python train.py --d_expert=192 --hidden_act="swiglu" --routed_scale=1.5 --head_dim=64 --vocab_size=32768 --norm="rmsnorm" --positions="rope" --init="trunc" --init_std_qkv=0.0299 --init_std_down=0.0428 --schedule="wsd" --final_lr_fraction=0.0 --batch_tokens=131072 --train_tokens=697400000
Below are experts of layer 3 (counted from 0) of a mixture-of-experts language model. Rows are named router (the router's row for the expert), gate (a neuron's input weights, with its number), up (a neuron's input weights, with its number) and show model dimensions 0-255. Each number is 128 + 32 x the weight over its row's rms, rounded and kept within 0 to 255. Numbers have three digits each.
Before each expert's rows: "gets" lists some tokens that make up at least twice as much of what it gets as of all text. This comes from a sample of Wikipedia text that the model never trained on. Tokens count by the router's weight.

# expert 31
gets: " |", ";", "|", " —;", ");", "\":"
router:097119072117148101210106123162107052074139123151129088113151091108197095166074141177089152149115101117142124143104146172156138167100106128147122140148104093128139105138130138131124114124076079140188131127107162183141116153147131153201139157142170118119116164069154075107061117063092155152045123126102135124057167198083125112136150124077156134116099080160123088139118111150114100095101185163129144131170136141148171142121159090112097123135106129123172085171124128140151108076159146123135142117098051142128172147147133090160178114176095058106167085151141101176184091195130111141159088120142120191158173189142120118148109172125115141154104152192172121123098210130111136043151116100132153118135173103156156127125186170104138101139099124158138074124129146155149130147082160
gate4:164138090075137113131078118132173182114121119126166158117175102128132122191126095156176116111163119200180158098103152137158156115139158146144092052146067115123109091141093128110141161115087108113148164116137121134106125139123099122117186196083129144159126120111126118183108126094132128131106135074093171119153119096087118132171176092208198106146050138103153132101124135176114087090121125082049105135082141179108152123099165105117106165152094099113161115061113111131082109146117107157078180147189147131127085148100115089170169071156083106135136100103121183120164159159150065086145118150150123090112135156196112073124120089112116088144068131178137141133118105148075125079107147147176123124099048058091147036147105121146172149090107143150113071110108128101114119156161128
up4:121093076135163096125130141182114174112133073101096178153119111159160103147075183138139139110144071177233078115107152089120141124135142163200142113097079122188124080130140143097121141102168124140137115155086138129123182159135141197159100107148123122163152128130061130140152163095125123181105170128097146186151085116106150169187159098202174142111091135094186119090115157124126125102090138115108087139107125162153084120123126101143077113176104114144121133133084126114085134154097081148124142151115151137180123119089119084184170099155075120159170162140139106098094159197099093125137058120149131176090085137205140055108163128127138125175079126121051114120131166142063138097130165191178137125100112063129101086118148147143143148132151094124119035117133130093091136142122143
gate5:061150142101095145175145134121128103171130103153139158123120143155167144102153203123157152087135119118116130154164139133154182184102083180123097076137141156115167107114115093115139123113139103103112104169137094114131179110114089190041149141137168138147089179099111123064115121158126138102109159139096114125087104125159137159134079235113165141141154114092058105096078102116145130102119122141130197165180102079152147063175106101226113145123041091137100079135150121132087145156170148106196121220123094116158200083166139152124150115121149103091131141132127139120088111119145134130157090127104143138152133102064103174172097163100094150079133076137115120078130166176104111062109134167145104135116167110141116158131095165162128135113092184136076078147159125150127088147091159
up5:113083086141101125164161105194120111117129124195139114142104118138166132125072109139126153188118092144074188143156160147164129135116096125112143183158101164074129077111109058089137151117113109099087107100172129101096124116140155112116153122105096140106141132142099092104126078136118197099139162162131126095067128180139138166068159099190186136135164118129148122100138110164104156136125061111165144156184115101170126122116173142197166192173111166096156129147102113116135160095187065189174148072157117114121192141171113126109157108108181118155109113102130151169136116125092132140131144158181168103219102144104119087171158137092100108115157072187114090101151179117064151100071123165120138100092146074174166134101140103136126192077138126170080079084108166077145161133126136
gate6:206111090129094147180151132135123074141111133111133142155135103146106131157113071113110103069126131095086120099169149136108032141153136104140139133162102111146159119135080076133108171092145107100151153124112166102095099125130216126107116140108163132140150150169175120129137148096193122093116188079154107135141120139135116097173092075202149171123165099157157215135129142071140133143158145088158119088176051124149117162102199181116073135128177123157094142126145113122106112144166110160101222062177105089138130146129154125150112128108135146122149119190169086163090133094157141182115186139160130154139148123137165161080163161158124097132089103079175166047146155170119124132128109169156133135098159045148073066086084129130111152133151151107135125158140136089116181149098124
up6:128158076108163149192081116104117084159094131062133114172130125124138144078108107107129136109129148106089173113120195116126056120113127120150153137144143126132124096070097098164105121095146147157155143150108087085104144142162167100129093143151143116139116172150175075145118083126173062136152222093132119141116154086138120120190085058193201116183203095113156171140147150119093097146164100117188129098131131135115115117126107149051125149152158143140113138138160075148128103107181134196082214105176149137141068142098098092119130127124142085138078146157100121137129135104131107167145160112129084135060143162133125121097167162148135152145084123160103165105116155117113140083178092119154146131141120134112139096044147093063099085190135117089147182126170102102113161220087129
gate7:090054118141159071146043123117151105133121122160136091108124129160112138072134114118150091072135133159089103111115096128175116075115138164119083110147149112105059098113109138174137114114121129086127181136080135155165127115091110131109139161096140135133173170102096113083049088128185082114094120208111173128110207126127146096132137159120158136175134107157141062127141080117111092154098127091112139194130120117070150149161132082130091147079073140120096108147165149184199178157148199126164155076165127132132105131137179126162098140100184112125173158182172116082063142127141161095075155187051132155109133107120160099128080086147116135130133121133121146110133163163093129171101147081127102118186183098119156193130103128063129128175127114163097140158166108134098115152065151
up7:116084104152152112142153109113210150129130135162125109095157125176144147089087181090125133074124159169065103131127147162191129132098104175139137152126170137135112108098124161114163159116128116113079123155134175120177147139124106085162085153161150156143144113140143146128102088126163129124093125210142180101118160146119087146136089141081173114168121109178128113150097062133160050103168130093082161157106126163125111130169151095166127143094139093112143137126100162209148140219112180097131152076103142137128123128134176104155075174105233109126172099168143147135027124112133163089090131096061149127078128163135116118098071089141125088126156116072125113145167138162129118181029155148146103083140132097141171171102126113088146128155118109184159129143189080116072124133126146
gate8:104160117170142088165133126132165151129071134121170127097165131113086173160122117061130150120130160149183034076084084177102151144157086099168112149109125081103140102102108097104079087127111104119099122137109138132139164109151097113141076151089175086122139167086136116124184139089154147172075092157079144105125114138182131138117120087165153081134097116175156136122103120122145109164110213149117134122119175096095130158123215079201085126139118055148162095112131102169102125169123126173087060092201139123158100182121151160074093134164142170118122155070159147069099148207167162079115160141118126187137100171103052106118103157129116092114170103122118143094151157111091136098144140138112122187104050142135134107169093149137140099153132125150090104086133152145136185118123131
up8:153087109139101076126088167116093139100195105085114084125104073131074100091100137125164090180093096149102118105097113134127117152169155180090106150124150137124107158113103130115063136165066108138097201116148146092144067160092128138099113113097162209087085173124172130094109065124078073089188097155122137186138073128132120159165175150088141112094126108091126095125103103144115133165103113063116119136126110089143107135144127191191162156127140101135108173142171122051168125118087135133067129120141163158112183068130113108147154145133138122088138126127114130160088122103184111087125123165095103125070129128064121111127156169152110127115147079141136157133141090180098151117100100113123138058111151137065137125151173085058151191120092160144162193129189087109076066112141143
gate9:061132164122147179130103137084074151095114085128063146083086090166113145132135102096135183144107137156104159164179100167216175111159118139134187163148086104074115108091139080106160107103155124147130163123130119132164105165110136127181150200138139114093157100138138066136089175125097134141115156150068120182149052157107155143095135107110142107123101122134144125172135167185195066135109138128118101148125110112166185099169134169159165096117116139144139138122113131129067080165087197139137150112183186097154176189122053038119144134115141142154131131147128110133073133166173110146126106127063122124078107121136078117126126093083121119132127143147064140121127138167082111052139194138187080130118171087102141123127074153145116089086166125101118091107122106102102152117114170
up9:136136142173125120105104157112148118089108111158183139096095115115123130143153124143127105169127157135133135124111164123084182126089159119158110107110155122151184128077054123146187095122168120181093121098147096157174176127126132119112179100169107165121142118134100082193137200138154146095129166104126160122171116167110170101189126135157130176140089096137175150134117139135064114121084124108155101058160070216155109089124153118113149065152095128101096133148058127146131088180159073138152091102190128131121122096129166182192081155123167096155151092111119173071132143143152097080154111094150123145147180153108148188129149144060151109060106144060175151166117126146120060140061115121151081109109140082119139092131125134185068083180122120088094109091151141152095145059148142
gate10:140122128125156123028115102082097067135083124132161082107073083114132144182166081123119144158124112164098140093171120163082157171140102112115118139099100110135151155169125119145157176157135100113147116131075116075103120163086133140078145130061174126120184161133111175166143169115056088134179160097109139111108180121144070136168113163145120173137167114144150145171134098139106095108194137121124093137043095082142172144118154072201093118137097097142157128119145102145158122197091133154134097157065111088115104097140051038098052181129158139149093111119115118144177121189126092138118182119129122180149162131064142137095133156117122167176122140091078182083169117129074116105113122127124151172123130120127132097114106097097154155101080140108098172154145139194123131090133130
up10:125129130174116112130081132137085212188076151099194097186150084130169133089136136142099092186120093131149108117170105122134076145123086119135166143156166162163180102152173141092208183113100139104134156132129092090132138130154162147109156149090169059086170119105107178170108140122129137150163227055108107153141162125117163113103125125133106162094131109135083166116100135153075118136127177149093123144158112150116143150122152046132137146126134133132127137098097086125145153133115141174105178106077156109164119067121087131110096156115153134161156126123118047132164158126093049159059138095166161194075121095144120122084111103175085124129166082097117177125163100050100132139164114136102125116070132123109090100067135146085119167123112136152103179102149076134169171098087123
gate11:131145129136145154176108147131144106073102158147101084109060194147143138121146124098122092063143149103120073151158119125185175115099194161151144124167120068107144140152107155174138153157097143087086165091128119151178161120083120127102132151117135138143182125089159080135129172100074187176140125108098123103089108148127114085178116096132110150074112134110159127184113092149156141139109116164152093133153135072052119090143147087136152135139084118161056119145080153186171085184178223162135142144176087135144116114165135158125154091106112083116094113084117102172061162130097145105119128124141161083105079148124061179153153106126094068129138103198134143113077180104168128166175101153126132200126117162163120147100182117167142092140078162125135155094088178124082129115170113
up11:083156173149130175123113166112125141124134165151149089101130084118075105114140221126143131105150110170161126130155163140119169158122123081149142129093149147119146159122099156184076132096129124124178122132148135134165085058044101086145100155046231137049143180107144169124120120089075146126147129151138123097061164126152173186135114071128087118075106127158133153094150070172163194148130148145139088105095140138105142158114133102097138176107121118094076119160093142134149122117090161079097106097122122089151057150122168125077114105083103130092119167086096096156159131136088143119138120159211114179169140111111120115095147102126105071168062134153100115140117154134141092102157124206107140185122138127193175159107096114104132167144088122152154086087166135172151151094158104

# expert 24
gets: "1", "2", " ", "3", "4", "9"
router:126136074162110067123076107108148139081122124181134130111156092121128152198083176126085147142106094107156087164102190169121140136099138155125152201115186085095158107150136168164093177144131086077139132110112167163125105067189149126128139121080131092058064157129139122074107153075119128107105119102131109113139134121118176148162184122097136066112107089167124119096107103145117117110088158136093202136162146143147160080159137088133062073172097115148192104156167112118176153129097141164106101125105146181090140150123153123159162128120158123168121106143155102131167038179101145191157106084114160174131112117123089108140138144110086091168114061149180148113128118158086170111124108170114135091124158136093145144146167148109100169094121090141131080136162060213131089134101192
gate0:177126112057068116124064087103159171178096140111138136093120144094120127067155078143143137183117089142163107119071080116091170135081141151148127167107184115108170156147108166106106155124110151144093135159158102131103161175128135137141107147122103110120196171059167140150183137125196103129087132116097145100084106134161120077118098159123100071097112210100130166143146141097155156151102170117094151143108115116159060187126132106099097058041165093158115122098164124133156084158088103152136191097125131135114149170083147129126159163123142121089154079157156107048165136158070118109101133118118161112100068068121166110085103112178159133124197123123143123081150101123077154093123096103101114119118165152085151094093179104133170110125179077105126170151143136146141145097063119
up0:143169209115090140107120113088126103142109153139130150086116080050124112140117153108145121193131129116146123165115097138162119133123147117104193113185142154169106154084136162126146102075160115095134122146090172120196197138088098128141145176186146111140122147126165142130134143084137120183177142118071167111136130156091154114102125127145142130152080133190147145113098132130151113116130177100088117171140142116119097132045093055147080112098033121134081154122133098119133168124069133114075145156191114182151163137124177105114102158150143177138113109124171093128120189167138084147140179110169156146037125091108165189105154101139119089142168115152132113148098132150129135084056106201065079119116159144133179073132134111085094078085156135103167157138112146161135061126082166
gate1:155159099146119092144100133116099132093166094129141167181110109180121146104140130138076105109207116128125146107119131121147138125181142105131109131170136112126087112213178142179147119153082109233129198099114108118080108120106093150129105114134116134145128120120120152156090142052175077108148105158132175158131107127091098162107116142170099164112131108105102105087123037068133142110127136078124167042145154118124152118161139119091172103088185127204137151131175121147153130157182217141126065145078192126093140186091085101111087141127110144118147135123148106066143075139119168126122089114122073136130104156170059139145136119122134087135125141181053153122100109123134147136103101129140136126125133076158088128109143101142097160095102109110147117085063160128088097207114044
up1:107168126145133136178169154097118156151155094125146077131113157107112108185139160082175156076177134101155149163113115094158085136131110159138089090077148105096111169143082156088129109093135162208146180102130124121161085123132115096188199141138147163114065149152119126088132152096115134171153145106155100081134147123137163126055096164138118150160215146156140105216091186118101090115127118146138095155125108164090095129090210156144127132124133102148136164113178150205127124089122078179166205110135057136187139094152141126132175148108153137140106084112164031151115162063165115092055152159165089147203153107150150083135111132117082096113116124129136105165104085124124136174156128136138149149123151121134081115159109152123119153152123132131091100158177101142096088097176135
gate2:125110084137093158132080098110079150088131178144203112132159129149108142153142064161126092158152120164147069119113094104117176123111099121125104163106181136172063072159075125134081154142141142122176083160052167138159152143172118148160120145120173120144147166189107132033100069141111110128121072100107090098155138111079147156117132090162113151117143108157115134115103121152078065107160178110161153154138077129102165060146114100163165086164110141141075153111141109062134110141181180057095063131118113149111129121134120171123094124180154118110120107107109117169154120119098093150142165135099111208081136059121087136096166080182096151143106106135102074123167138154127137122099124140154080031130129095126205129086057146121129155161146100103137126108129112111139123097103122
up2:111116158089104118110157120110112111159125127203080120111111197122130099137170138142096128099155072155171133129177125167158078128166098169139122022111141110168174128101092108151158131117148099133117074100125077066142170131083088081101094183113146134128125163084168131145113161163114092152155113138129128094118100137112130085112128160128136091086154166074110136143116114176164174108091071171123168146170108112152164159072111070079039128111169041094148110139163124139093129107068113122072172089168103141168109171076133118122174158069136149142141145106138106144203145125059126129111119107111108105141102135134157169154120116112121098133190078137105162098159120148078106103105128115120190106113108105146097098141162157085086107111156126066076092180057151186099107145126137
gate3:144103109094133121186108122142110214109132157193107115150185056119142123128187131130106095138139049118154174160131122090140127107127108109121094160112143147099126175125048139162170141107124150089151116102132114121135147145133190137179109172135168115131108117094079151125135116095107137165185101179121077176220162157190104124152117133099172109105089101129090121123146158137132115171058114082147154164129135116092117178128172089134080095135080115101143176091166102136168171163106146152071118095117124052133107177111123099118123070143086112155135138191141060171172105087231115160134122128115143102122087117115144097112182150107143097166174155109184100135072118159106158170089104111117132152128176111074168141162141131118179081145171081166102105180120108123156107110143136
up3:179130149094122118185176105208155163170162081154176101067123046070170166140172054105138171114072131173146122098141144114147107156118125052107130175158188168103169104088149102106138163077137144136155060197161093096105125137114121146092137121128124093174131149087108162141107106154164145189140102143130118151122135133137080156146143101170063151085158128134161129095135114132093111125140180111120125160137207103074071133098162158142120092150089134114115161104164129105180145139159127151156065118114153110115129114098151110128122093142129151143106144094077105115175103176139112176191106128063157118108109097055124109163069083106129137203144089130137146136102135115070118144131087109153134143095133059154078145144105134147104112184134072075142146078123140098151153111177133
gate4:138116064097155153101154164153075139175135134155152103074089148108071096123179146142152162117123106120127124198137146102098092113142101116080124098119054124146178109122122112144106127131150111114133090136202145158163150142159122147144096105182152067160130106116141084124194128109156145115101050070100098151127151135139200186130156112118129169154109150158104130185133054089149073098153206108164113146117112120081125094137136104115149181147117133047171048132125096134104119107106138096149182098114133135123086151073114093112113111115126167139154125112184138150113144176068136111188073095135082168123134109189125107131095155141087126151164192100171149093117110156192134123109100090151123110154144185085165119126137149103158188167095156117129158110228119166151118149070125
up4:113163110160166111120100082162150111123085132176155119155095098121144137063080122157109109129142144128081116179061151146140115171098067124065129111137100158153166118092101186073142122147128177140124063133103137134105108132108097082081163088143114136124149123142113135145204195143147124119135121057130127114111120093179118106100070186119141058086162152218100113133174111124164111089121118069157155043080135068114155149118130104139106113138171111110151161143163102161099137175115074134101123139126151164189132098110133132157122062137139122065157105118169105100135134083071131174129096148114134136091139174134149122100173170140095084170141164147151176131117154202172079158114157129106110094127144109155100134116168109101100177142079121063147081209153157099161191125109143
gate5:146150128164146081112124127091146127093114137089156143185160192145149141158121131075069135192167096193120094083085144135142149107071164141077138118174128177155179084124101122115138152117180067159131124130119150084105094147158070109081182098061122084065182097129120119131098168219098146077115070135120117136122130133213167137114180151140091136136063142180143134117168177171124074173124144171122163104125135158122139098175098105119128105106100122116127117134154113124112069138082091090118139148186125113145106147160123098097110161125153085171095094118122097191081093161063139152150120110113153099086150140114106121128139168195170182082129045136186090141095117121095169166125153159119146151151129134104167165081114116197111161126088106112122098158155150119091134149117112
up5:148141116120101102186104118149110121139158104178133105147133182116126103161149085158086093073095148181063158089114135091085085171125099142146106141140128135113162168109122109120200172045101145085054148129092076112135152077082105111113094119179189145131168132143168153149135086161101117099129124068151114129113101136128129065159045120141131145166171164107172075076044127152144176108113139133145097179123102087107121117111143127070116113170155105103095169190115134153138180089142143111161125132140166144104114129096068148190115070101072141171147133186058123087118172084091104082138153087120091140130177118071104153150120111151176120173078078109083100153115149116142144111094136109125134131185145110107122112101151127156130122078116108089152118102095112086114100172056124
gate6:142101081166122105176122130109134186115162102158128113167092141186156126122102085119224145138064149109096121115088157085121105077123098145112128209133161124152150139087082114128091126122092155185120172171144123114149141076170099131093105145132128101104171185111075132127142116154129108114138096146152138126162129151129148125108169177086162179184138045165122115063135132093149110104171157143167134132121180191083146159064122138083137153117109102169132140162126137153131143144140168125124083104150119078135114075105206128078092122154138106123161137111143134126120115112131187110149080139109098161149118105067091144179137045152121142163109077077094131080166134063074110133179157096125209143123127072076083090108147166119163077189090133145111149093111135150065118152113164
up6:080108130146113154125150125120160171109123148059092182102105205133101087085095071120172116109108143099122147166080080148083073144100103122101067158142179156086127095140116187148140138107142192135106136153118130117154153165173101103145156133134131123142108164126114111126101204141121148131158144205142143161070139144128118123132120156094106124084129149142092146092185122145138155149167110146120161143136058110091153120122183090043127139164113090200123112155111081155136157150075145154110097122147080160153177111137144121159097142151126097120116101112122058105105154082121103130081139167130123093087157129097106093105221148139172078094171135088124174132128073071185122083100212163123155168084120133144193052146090087099176088095111165144139161126109084148105157094118134
gate7:093143085095074098140166099104133164117119095108123167143138117104136146096083202135201129102124148127198084145112127145085147131085146147144182102105159080141117136112140181112109115145147140155083120148154145152116089068126192108139098130159127133098146106139163130162124108103119145119107049127078103180163149112092136116127098122108125088145151145172125130136122135165096212139144176102099116083127107149113135088171100166144133126097091077139170196118106118066188134092134125103138079190098102106150154172105189136091159166137039121184123129100166082046095160178106135117210130142171136139105117033121096170118180095118149134152153092088136160099167096157142125087113126155171121141056177174136090119117109116139125105149139081120131091111118070182177142093096104
up7:120149075141082140110127120086112130080132095167109141136179127092139094137089175069144061108145113143204137185110160155081151150105090128148135149094124086093176159150122115138135129161113086118095102147091137100104098053157166096114115120098144123057172181164119184110113156146155103146138037125130066117112111128162057118166104124147133144145152133199173096106112127148163158133097197091133156097132157152136145068209060152158107153135104102109124126121106123120126188116111119153152163147120138102133141148129084188127121100127095160156106123124139055053169108157105091148153103115146105146071138072113099103193104091144127119153114123149120207101175122056142146123135115203106127110135136153049107135167129129122151098120096113113177135162077073165098089124172158

# expert 10
gets: "1", " ", "2", "3", "4", "5"
router:101091063151068052168112107103158123115159141147133110102145176095168093152086161130085172079109137120152150155101134117118135147126116114179167177153138123067142160108131190148153165133078087098147199138128141207126089163166145135152183104096238100104082155104164088058093116071147148070127077096125142166078132123163197138182146081084151105102097150150169127113123130096108103096111114157124153072156142134125166109136156125118133093187093106117145114199192102124175110080120134174106119127097122161105147141182160114152112156131110104121087090196143118158157116161069147168106132135144158144188192128146117110159154107124078107109100124176124189153138108177080110110153114108106118140143177125085129139163134097173102123082096099175135114121112125153129131154109164
gate1:095114119102161156190101111101144112092158098136155132124176120135149141171055142103108154083145131085143175161103113078073135125093120117113179152121120115101119163113159156098186089093164167122131100142106161168103103130095101158169083136170083145138125097210085127111064164156170098094108141158117113170117151163156130117111061139178113124105116140077148145137107129051123088092157135135138123198084155092087094123119138108179133156134141107098123140130110094122114083162072092152170162142124055113121133099141139100135148018175176123084110083089153079112092142147137172113138127104143154102110104069144179152099116044138109115110138143135101076086103153072078159098179118172148049122132114149103181177142109098170174123163096148133109086064092087131123122096141132
up1:116145132174126145109086078141125059116157095095156133193148131143056157174142165142091128136165161123103146213124113106156139151151111147099179085145089170133163142097068145135085151060170116086174172084173093138109167115114121147110066136100137163118085057129135118143118065102144120179154109134097121078135129141118072171149225130099148154156112085205114115089101085092119132149187142087176174130166059098109169114149090174146202105147142092130143173104105059090109142105125115103126096172171161100146092176139109137144102142164117127132182117077090102112163116143108096130131099109089153109107110174129128106111095146140147104099131199095136133155129126155131156168125099142070150135214135114113137107105145111098112104115164085096157131075109149109123186139131081
gate2:077081163149147084120119123119145116145118093132150115104170129095116106167111158074142103121129097171155189102093053070156135066117055091161174094142124163143115127149115142145152161161092126105044134182158107148175121111081095131113148090094124156074157189049154107108148145138151129153162096133128125152103128135099127138133077143103128136079118153141184107112097124072104086114141132120104100138175180151183144132115095116159154114152065134184108142134179151098073099089130133120197148120075127136111158160123128099171184137120122095143138106181106156143128121112141148125137146172161175141205138179087140110128093149134171131081093183159162194135146109163141128175133085105143104173136114096150066080116179109056127156141147120115129163141050146082114207184172098
up2:129129167092127069181076162121138161160074161115161155105134047113104142108175179117172078205131098148157171136096132086170163104087121105101134103163142047110148083134107090128128123116124088163116150167149180154084119141121092171084139093115132072121103140101108144103160043163077126133148101145118145144158092116128147184175107117133100118087154117051140075110155163125116147052140197126122102144137187166163157095118098164170148146156145183182130172122114149110141065151119130203183077102151111136132148099130112126121097075172066114115140069189123104086113125162107175191177174159138156121113140114138130140146154122156147139125118129110128110136139126140105059111148073158101137109147125129129146111099143101097127154091098092069159108119079184094172161173120160
gate3:128123105114105107163160174127109107167167081146197063116200160090125125122116092122151086152099146086121135168139116075130139150106087079175100087077169118167160153148120128135175073154120111184131137188151173117115115062167069082106154097109130163147146101124149118168122161129165141093131128099181127123089111120146131125165128091108119173148170137159123126190131074167097199133086152158103108033111132105113135107101101119083118139162076094121106076170199148144160159113076086126140157130112146176183147132118124142136119176149088129196153159154179096138138204123144120124119189102123142109171120069128111163126136112129125090120145094144105143098080164121145111127151122117150168088137088062078159120183111139216085158166138131120185089142088161098126100172073109
up3:170072045118179114149192125108165173121144141169163106121168092106114086131174128131126154141117123159144093114125105171161175112166071057122137137093102130140154163133123159184143082167101142162125174178128138199140102076130105156108142122073144096170157139158181139124177085171113162135125149095176154128092102052141123116094096100119121139135094153150079106168156088137090170172138116141156113056123101154145135141090088110101100130169073127122113091161118098144140162164086094132122135114124196187168178125110132129147134206111125124114151201132129081177109143155184138106062210161156137139056132169127107132099148107101182084148163085122153138096102139178178124117143116092123140082142101119131088085188120163168115142116152136076132153115135169084162110173100163
gate4:106164152131169103171132156150084129079130093127200112137198088141144136175147167111083136050127134176198150152139112128173102090191131087138108151137137112133147123074155124148124100147129154124101102171217102119107101178065097159158135129165119150106078101105162110122171135133050110131152115121102091120114137093157124141110092121083131159179172171121141199188143160130107121134108147112115149122070122143067136140136143134137089141199109121149171112106142093113194091099073128107121110151207195161096205135111142143131104101128113175126140100104144126122192164135158118120141116153138120165144138092137129072065111096104093075174093185131117083123122135165088114168103094171127088091134118100149122108175107057164137100076103088177156174106205145117106130117102148
up4:083171103144139097123087163180180142064126133158071054138134181184105082119087136138205143142161150181166084106118123110126130092115122128151137124133095062123087131149141134109095120086181096154090136111137112118146107131082186083085131098152140125143162162050128151133144116063123074130123128131107119096151069124093111120136055217136096156159107097125095140206108125126141118117121161106111113094132128146061156103127148091144184175147139108154110115088161135092105074101139143146190110160070159115124149112137123190097127086195107149169131155098144115084117134179092112142120131107145114131125116164126097164161138081139181186141125126171075119098195076135159132182125135126077122090160143107133066180178116187106153098167181110103144177112104079163135125162105124
gate5:119096225114090116106146095147126109104102126138147091120149123128214118095094095145154172168140127116150122125107160111173176105107118111088128193089171118079150090179127075102085127174156121188149138133122134108108105146176148154116141131089154159141182119089112170139131123100140168149095119103182121177153057139135084170095079129119112092128135093128150178135095118124152114124109139098119157155159177150155123119108184143152102070095142130178149088136146151120171171133183106079155147150191146132131115147148134146145188132126112217138113110088077095172198135123125154182170128152117154126074114154141159090152121086095100142136179146035097107099103146150091133196156130151170108141118148075116115133125091161024076159159110111202179182120140166168137155115119123
up5:112136133155131154183129110105157095107060058135130134115195080218189107188176086129150159176131090116133133161170100126136109108135156102149184154132121107092109080135112127122107159113171138123154164137102113076136048115118159143145135131102179145075115160111139143122068196147119109053086147124198118122171144177090067143093021120093138135119122147080108138117161082102089105101172103165132130128132093128091116106178174102113152107090154155135096058167113160057124128116175209161175176104141135112112118079124139129134158139125122157098144122096181128135157132172105113123094152158151164089096083051092142120147115162155058138126129078120087113082116129096133116133083103182088103101101124144101162113133124148130122153101096183175073141144096123124124143118117130
gate6:155134149076115171169159114099067136142138100157133126133142134082157087133120119128152077113167120102137111194206185067169160103163101071103189130153185028189113103120129062116153175101139062143128062111114117133124128135129108114122173113099101085098153158152145092130172097180149149063150112155163107142122074123142148131145081140121101082136104126172105139107122137162131103142088104114120082131116121070155103105130141122099121084133159109117109122104145157142110107153178102082169136133077149033118148102199105127162199148146153085107173097205138103108136176173166165109136118119113129073124129135093100096160148100140114119101133126167105118150083198133149039203124131162137111115195117155099121142154178096107118115140114134110095134135137169074174110123086119
up6:105124181119106059182083092109158121112106104102085151125163161162090127146106165142151073140095145115113081142168144108129086106125105162091163144074092137104112118140192169086099171090149098122110133091150116152223071089131131124054182117104169143080087122077092163150143131106131063053126175115183129155096141139088127061135105107167152116128166115125144113108167140121137120166103207116186132125077132152111106131126173142079172135156157083141135101156136085138143157126088087141131093116154142120105109125177167210084097096084113145115125156177130132132113191114145134115127106128114129084116184067144119120196139143147095135101096135130111092128098169071088086144143096087080171137161133126072137128167151092138094109159124123100082180104085135139104123213065132
gate7:086118120179089095169168157145102094145150172131171144177139140166173134108141041108098199080217108135122157176099078120191178156071129176144152147116111136136103151128148135133142169178129133120110134079084146066081095110089198168103175103092116170111055144153161138176165111150132097144151157115156165108186145154201108108100147160138123121185158172148132098151047107145098106164080137114115128106146127105166134173138136135114081119168153091138168114087132119165124064112172137115080107129126156106154179097108141120153098099147191167167202094141148177102140121153154075126144154093064148144093172141117125130125122139111099135145114104156163086113135143131141158162103099174115074134122136118174200090156129127122171107174181101125123158130088117124089082152140101
up7:177087188048113169099120099114133154130115119097099112143092124131122121087142149126168151165136135090133150160132139125131141094167177169074089159108154143075153147152150155128153132134174074168121119115147191202137160095093121196137076147120157109201132108150145108136111123137169061103106195142097060179148120111147131171114093153175168103050129136089162091132192140158146199167156121147131124085125146138108173120105066151166142108066144161127110153102160121106147197118130162193172137141147077074081137102085149106127175117173102147123165140108122106136050113108105165093133120113111152089152145174127098118121120104078142152185120113126135179130116125184127148092139163103073164126120153131149083073062119104179132176166100096126151125139171087094056103126145143
gate8:159126115129146143185093114094166138077170093114168081161122156198153224085118079109145094156113127180118138154164140074097135191186186180155067141133090167122141128126160145106184122134105101129168171155083138142068146152151126125151119123210173147072147136115107118151125138108135190119159159125130158139126161127107130122136156099172109064138068147135123141147112122090178122126186136146146099122118142050125110117113119108092133141143139122085134090154140141106121099145156108175130141047110153175151137179080140088129122106113143139106123175116137086124036112059170121118163169105091176145147124126142146092124110155223148094140148123088133152143114171181131127071157088127174097073115099088136165135134120109097110133165099123141142111146064078152198061157089126
up8:120095128174093108145085162124123125101196136085144097085140156159060143112193101156088115087112127098120078172164094060151133159116144113173131196110128097152123209095117098117102085121157171154161188094096123149124151172130141146165142141093177129165139085109108129136174157132141183156147091150070158121122178150105130144118143177138043125148102164100135124083154114149182161148137172155150092144164077057171182160131113157113108182071139161121137143097110172101086125114145131167119111096152134121103167117167124139129157138127126069089087113127116112171110086148129127142138065172105157119107155115130104168118137124078130124097124182066159175120099104210112128134114140088158133150148045139116191179198096144130074161181075199147126122134139132126128100172129156